Weights of a small mixture-of-experts language model, trained from scratch on English Wikipedia.
Size: 16 layers, width 768, vocabulary 47217, 274M parameters.
Training: a variant of Muon for the experts, 795M tokens, 8356 steps.
Below are experts of layer 11 (counted from 0) of a mixture-of-experts language model. Rows are named router (the router's row for the expert), gate (a neuron's input weights, with its number), up (a neuron's input weights, with its number), down (a neuron's output weights, with its number) and show model dimensions 384-575. Each number is 200 + 30 x the weight over its row's rms, rounded and kept within 0 to 999.
Before each expert's rows: "mostly gets" lists some tokens that are sent to it at least half of the time; "raises" lists some tokens whose logits its average output raises strongly, later layers aside. This comes from a sample of Wikipedia text that the model never trained on.

# expert 0
mostly gets: " Italy", " Azerbaijan", " Bengal", " Brazil", " region", " Norway"
raises: "2", " (", ",", " |\n", " ", " |"
router,236,219,269,201,171,183,201,216,182,234,262,153,237,244,179,234,226,205,218,179,197,254,234,242,225,177,175,219,176,253,188,209,209,168,169,229,161,228,233,228,211,197,211,178,188,234,215,229,201,213,217,229,201,225,168,234,192,204,140,158,213,220,206,238,241,250,202,207,139,172,236,216,161,159,232,196,162,234,160,222,192,237,202,161,176,210,173,118,140,162,189,160,182,248,173,172,220,191,207,179,174,256,179,210,209,170,244,191,150,166,231,224,211,159,220,230,194,156,166,156,211,230,218,158,228,225,214,162,235,155,231,226,213,175,160,159,190,191,232,223,199,203,175,211,226,237,206,163,232,231,168,206,244,233,215,238,258,176,187,185,168,236,226,205,187,170,210,175,160,179,228,234,220,169,205,222,190,219,181,176,206,164,172,241,243,182,204,195,194,194,223,174
gate0,217,267,164,189,193,245,190,209,179,188,136,162,174,166,240,203,310,246,172,201,196,147,211,165,193,274,227,189,178,201,180,224,201,227,172,197,140,255,161,222,208,187,180,204,177,186,192,246,225,218,213,163,197,248,189,234,160,168,186,227,210,162,192,209,169,207,175,223,199,226,213,195,187,225,201,183,188,233,206,183,165,227,231,198,154,225,228,219,198,226,165,169,197,229,207,205,220,225,184,167,228,247,230,160,199,232,175,170,222,183,165,188,186,197,173,193,207,134,212,171,172,197,154,181,202,144,205,135,221,205,227,229,232,185,204,208,216,188,157,227,202,211,123,241,235,160,229,193,162,234,196,261,189,182,198,213,235,225,210,231,199,226,212,176,194,148,242,193,223,215,220,223,154,176,225,195,173,166,177,168,203,157,183,273,228,91,202,254,208,197,155,173
up0,213,167,224,247,149,151,247,158,270,230,215,166,176,201,238,176,170,223,157,144,179,244,240,183,217,165,217,224,169,196,201,226,217,188,163,172,206,185,206,213,189,203,242,183,143,231,194,156,159,231,198,214,204,177,246,145,239,232,164,194,249,188,231,177,178,185,198,203,194,214,262,249,195,215,197,213,228,205,191,180,223,185,186,202,208,160,187,192,174,172,230,206,177,171,226,189,179,182,202,225,182,206,181,195,219,164,195,188,154,190,195,180,203,200,225,208,217,198,193,190,235,183,186,217,242,236,208,275,220,190,230,182,227,193,195,186,146,183,145,172,217,198,223,207,193,238,174,238,238,128,207,198,250,170,193,157,192,187,227,185,199,136,221,249,207,215,189,225,189,235,211,186,216,229,196,209,211,153,269,181,206,243,202,158,177,275,237,195,237,197,179,216
down0,185,181,236,196,236,197,265,224,215,165,182,205,227,170,198,208,173,185,235,171,144,182,230,214,227,158,190,134,250,229,199,218,200,232,173,222,196,117,188,192,226,150,145,231,149,137,266,173,213,167,207,182,166,184,198,172,182,185,172,200,201,209,209,185,177,245,144,265,176,199,224,204,196,154,184,210,180,234,171,201,152,184,172,278,195,211,228,221,172,216,195,277,197,202,213,160,215,197,144,191,200,162,173,201,230,174,238,193,192,175,222,200,210,220,216,159,250,294,219,194,187,191,181,205,177,153,231,163,175,242,202,201,157,229,171,204,203,173,177,168,199,222,209,199,127,181,204,194,188,185,217,204,196,198,216,194,166,185,198,239,154,142,208,186,162,220,248,171,163,205,165,267,215,159,183,170,200,184,192,223,207,183,205,212,227,222,179,165,207,197,217,195

# expert 19
mostly gets: "″W", "°N", " ft", " birth", "″N", "′"
raises: " and", " ", ",", " (", " in", " on"
router,229,228,206,252,177,185,207,218,201,231,230,182,236,238,173,242,153,194,208,177,194,237,235,248,259,191,173,206,192,230,162,193,247,195,185,151,167,233,163,246,198,200,196,158,185,230,229,208,237,205,221,229,196,219,151,220,205,149,208,158,202,196,220,235,231,236,145,195,156,156,237,218,184,189,228,231,177,190,172,217,225,240,251,155,191,215,164,139,240,173,206,173,189,245,230,178,228,255,184,188,236,167,168,190,189,196,215,188,189,157,239,181,190,164,220,240,200,178,207,171,190,205,176,167,230,259,230,182,247,163,209,199,231,179,222,193,175,160,240,214,154,198,190,189,230,231,219,166,186,197,225,150,178,238,232,182,243,154,180,210,179,226,232,212,138,167,218,191,189,165,232,241,238,202,243,190,174,225,224,198,175,207,245,239,180,180,179,174,193,230,192,192
gate0,184,159,251,179,163,196,203,190,227,182,235,161,209,181,164,197,233,192,191,196,208,162,201,249,191,168,169,285,182,224,139,183,170,183,193,189,135,241,179,220,210,145,212,230,214,206,190,219,115,209,215,215,199,198,181,217,211,225,264,128,227,183,247,217,205,263,230,212,189,150,239,224,227,142,189,182,202,202,192,207,233,193,198,177,188,193,177,203,163,267,159,196,181,197,179,188,157,184,236,244,280,138,168,180,189,254,192,206,179,168,181,168,203,175,188,207,230,235,229,135,232,193,244,159,255,209,205,146,237,242,222,140,217,125,211,241,208,158,211,135,217,218,207,144,152,187,195,205,206,257,222,214,181,210,263,157,196,179,253,199,263,197,176,246,204,174,211,220,182,232,219,161,229,197,229,171,188,210,228,136,241,206,203,214,238,186,203,203,227,183,240,161
up0,229,197,214,220,183,227,162,241,177,175,161,262,218,167,157,177,177,197,142,221,190,211,238,217,292,155,190,143,176,252,215,203,186,222,189,235,204,219,229,197,204,247,191,105,188,202,202,214,198,196,211,171,222,239,228,137,203,192,194,179,181,193,201,241,177,175,228,230,197,238,216,193,195,229,208,174,210,198,224,181,228,171,238,228,194,238,179,204,208,150,186,231,194,304,243,155,196,208,176,212,174,227,210,234,253,218,215,209,218,169,168,182,252,172,190,207,245,171,185,256,164,168,177,230,196,184,221,201,142,189,182,267,229,183,213,170,222,185,188,254,222,208,182,203,192,177,149,184,214,186,223,231,204,131,192,181,231,212,203,221,156,215,208,146,232,185,230,185,224,169,226,200,204,193,133,179,228,170,208,190,220,203,163,209,176,198,196,238,184,205,209,294
down0,200,180,192,165,159,203,186,213,186,234,253,175,195,190,201,152,192,244,217,260,207,249,230,244,207,229,235,204,229,189,179,215,214,201,140,258,220,171,195,173,248,221,210,146,216,213,166,172,167,163,221,215,263,148,204,152,212,214,216,235,142,214,232,197,215,197,204,234,250,185,188,178,156,234,188,211,230,170,185,237,220,206,176,210,198,216,221,231,219,216,206,213,112,218,194,222,184,192,192,202,185,192,201,174,197,194,173,164,198,229,204,240,181,181,237,252,163,251,244,161,222,250,250,205,201,185,197,182,186,187,192,129,176,245,212,254,224,220,204,237,178,168,199,177,175,229,189,215,252,193,186,249,179,188,194,235,205,171,162,241,181,155,112,225,205,242,247,199,187,190,194,212,220,247,175,196,255,187,247,218,185,229,162,192,205,215,196,201,178,190,165,232

# expert 10
mostly gets: " win", "^{(", "-finals", " competed", " BAR", " championship"
raises: " ", ",", " (", " and", ".\n\n", "."
router,232,208,198,228,165,241,217,179,181,261,225,189,221,264,223,250,228,173,194,202,214,244,212,193,211,173,149,207,200,238,174,177,212,177,195,187,164,223,185,215,180,202,207,133,153,227,207,191,197,222,224,257,185,219,167,218,198,217,201,172,249,210,214,235,230,262,172,130,175,188,255,236,182,183,206,171,167,218,167,234,203,229,186,154,207,204,144,179,226,225,236,158,156,240,229,189,165,195,228,185,184,210,179,146,189,161,215,189,189,166,233,220,238,154,246,206,201,121,187,148,206,207,194,177,185,199,233,197,247,191,256,232,180,193,169,233,197,168,219,208,185,255,175,189,196,238,159,200,171,202,196,236,224,226,215,239,232,151,179,172,178,192,213,180,182,153,237,192,208,195,180,227,195,204,235,203,158,236,162,197,250,219,229,244,201,224,211,177,130,166,173,160
gate0,223,143,179,209,173,225,219,185,234,266,229,192,165,192,168,237,199,230,208,224,231,168,151,249,161,243,192,227,183,185,240,167,198,204,191,194,148,238,235,264,199,175,209,175,213,204,173,187,227,224,196,217,192,217,185,140,211,245,136,184,197,227,196,216,209,207,213,208,251,239,219,204,202,155,188,150,138,141,192,208,200,181,141,206,167,248,265,220,191,205,201,179,218,237,238,213,159,193,202,167,165,138,169,195,177,224,141,220,169,255,226,208,200,200,183,199,218,226,181,207,192,251,131,206,224,243,191,196,184,241,222,165,155,166,169,220,201,210,216,215,173,234,189,219,207,238,216,224,200,200,234,166,196,164,189,203,190,224,192,199,210,175,227,112,190,156,238,163,206,213,256,189,207,231,216,230,188,223,242,217,179,178,211,234,221,186,147,254,180,170,215,190
up0,198,225,173,191,201,196,198,136,192,164,198,219,145,190,173,213,221,206,196,196,164,208,202,233,156,236,230,195,217,205,234,183,163,220,146,200,193,233,215,241,200,137,233,216,214,234,188,179,225,165,182,139,199,201,254,249,209,216,192,178,174,149,214,212,215,158,202,208,210,194,177,194,215,201,208,171,161,202,198,179,131,157,253,175,184,195,194,166,264,126,197,203,215,221,260,180,183,211,208,222,221,216,187,186,191,196,222,210,219,199,172,230,172,185,219,170,187,175,218,102,205,163,182,204,213,225,227,220,254,188,172,189,202,193,212,254,171,229,227,169,217,157,147,165,238,203,209,191,225,196,153,178,210,202,200,236,218,234,217,148,232,205,196,188,192,186,196,195,197,191,222,230,172,163,150,210,227,186,165,196,188,159,233,179,170,157,190,158,197,205,142,205
down0,156,197,252,186,212,191,272,195,261,226,190,184,184,184,178,194,128,231,242,189,222,199,215,231,269,207,208,208,175,212,216,213,244,192,250,186,255,221,205,229,199,243,114,213,165,188,236,209,202,208,254,214,229,180,194,185,197,209,236,224,227,181,167,210,221,191,181,191,219,216,216,164,206,183,166,213,176,204,181,167,183,235,129,187,173,218,210,242,218,204,233,169,171,188,194,145,165,240,171,211,226,265,156,217,227,246,198,176,188,204,155,212,194,201,246,181,227,206,192,207,230,250,178,234,251,177,254,196,200,169,166,185,174,219,198,212,188,191,219,191,232,186,190,163,187,200,197,162,252,159,192,213,220,189,163,225,198,187,258,255,168,138,164,234,175,187,193,203,227,189,197,203,223,168,254,211,179,236,278,211,204,217,242,222,175,198,206,163,138,210,187,160

# expert 16
mostly gets: " Racing", " You", " Blue", " Kitt", " MPC", " Motorsports"
raises: " ", " (", "T", "-", " –", " in"
router,232,238,248,236,154,190,218,242,190,227,224,164,231,196,196,226,195,238,174,161,199,275,217,213,232,148,194,212,244,245,231,228,207,169,165,202,213,206,218,197,191,213,247,168,165,254,191,218,213,263,200,190,235,228,218,217,179,207,235,190,187,232,226,257,242,250,168,231,156,154,259,181,149,226,215,201,163,242,150,263,197,253,197,164,171,202,173,118,156,248,228,199,193,224,174,197,205,150,223,197,155,228,198,137,219,200,226,155,222,149,191,234,225,149,242,262,221,157,164,169,191,195,195,158,150,210,209,173,253,169,260,203,221,197,184,197,203,180,234,193,183,228,181,172,205,241,213,185,165,234,218,188,221,231,196,167,193,145,205,227,145,200,229,211,211,161,243,177,183,207,202,243,225,181,221,238,187,228,220,211,163,203,205,246,193,157,236,171,144,172,202,169
gate0,224,258,174,233,167,235,237,186,145,213,280,165,192,182,240,195,221,211,205,336,171,228,186,191,184,228,193,153,235,194,172,226,210,174,191,199,199,159,184,139,168,204,193,197,150,182,187,155,222,258,215,201,199,213,231,172,252,229,189,184,240,186,233,231,252,241,124,245,207,248,201,165,208,179,242,205,163,113,245,189,169,174,206,199,208,162,216,211,197,218,254,238,228,190,190,206,180,239,193,210,155,209,168,147,232,200,185,171,239,145,202,223,227,194,198,165,205,192,198,172,165,202,188,183,235,220,171,188,219,204,224,214,213,175,234,223,186,178,280,188,214,147,181,219,205,153,190,185,159,200,217,177,187,221,193,213,238,156,249,159,199,193,196,185,130,188,199,177,218,205,210,229,225,183,224,171,177,241,288,209,233,223,184,233,161,207,224,222,223,228,256,185
up0,182,183,171,192,195,222,164,213,198,175,169,168,215,173,206,194,226,191,149,255,156,163,202,212,215,191,194,229,203,217,155,243,231,179,197,248,148,220,223,158,184,185,226,154,176,205,189,229,195,208,256,215,158,206,171,159,222,222,265,210,176,186,208,213,183,208,213,154,238,244,178,153,211,230,186,244,222,139,186,209,202,275,221,217,231,236,204,168,215,166,173,182,223,214,213,157,175,213,208,199,193,253,195,197,202,213,198,182,199,248,181,191,143,284,212,237,182,218,232,207,165,198,213,193,176,227,226,187,229,166,236,151,229,203,211,240,205,130,132,191,266,176,195,214,157,202,234,216,248,221,217,167,215,222,186,223,224,228,185,212,151,186,185,147,219,160,202,198,203,203,250,250,213,219,207,163,228,138,169,196,194,155,183,212,217,250,241,229,180,132,192,182
down0,197,188,206,233,225,195,201,181,246,172,186,202,203,213,182,182,208,191,201,183,208,189,238,218,232,243,206,229,193,109,236,227,262,199,168,216,190,204,185,172,259,180,196,178,188,195,169,203,176,263,256,216,251,194,194,200,211,215,227,181,147,141,174,247,189,219,289,213,157,141,226,159,232,205,180,165,171,235,197,263,242,236,242,207,233,205,220,166,220,233,215,244,234,151,169,209,208,198,244,246,137,227,199,223,208,250,188,237,230,178,114,203,174,199,209,193,214,184,222,190,169,153,114,233,135,192,194,175,198,251,144,172,179,175,170,227,165,169,203,177,214,217,239,178,238,223,160,239,176,179,217,197,187,219,266,239,180,230,265,158,223,194,219,249,191,173,224,234,233,186,188,210,252,210,198,224,216,163,182,230,222,253,213,230,202,156,181,174,196,185,185,208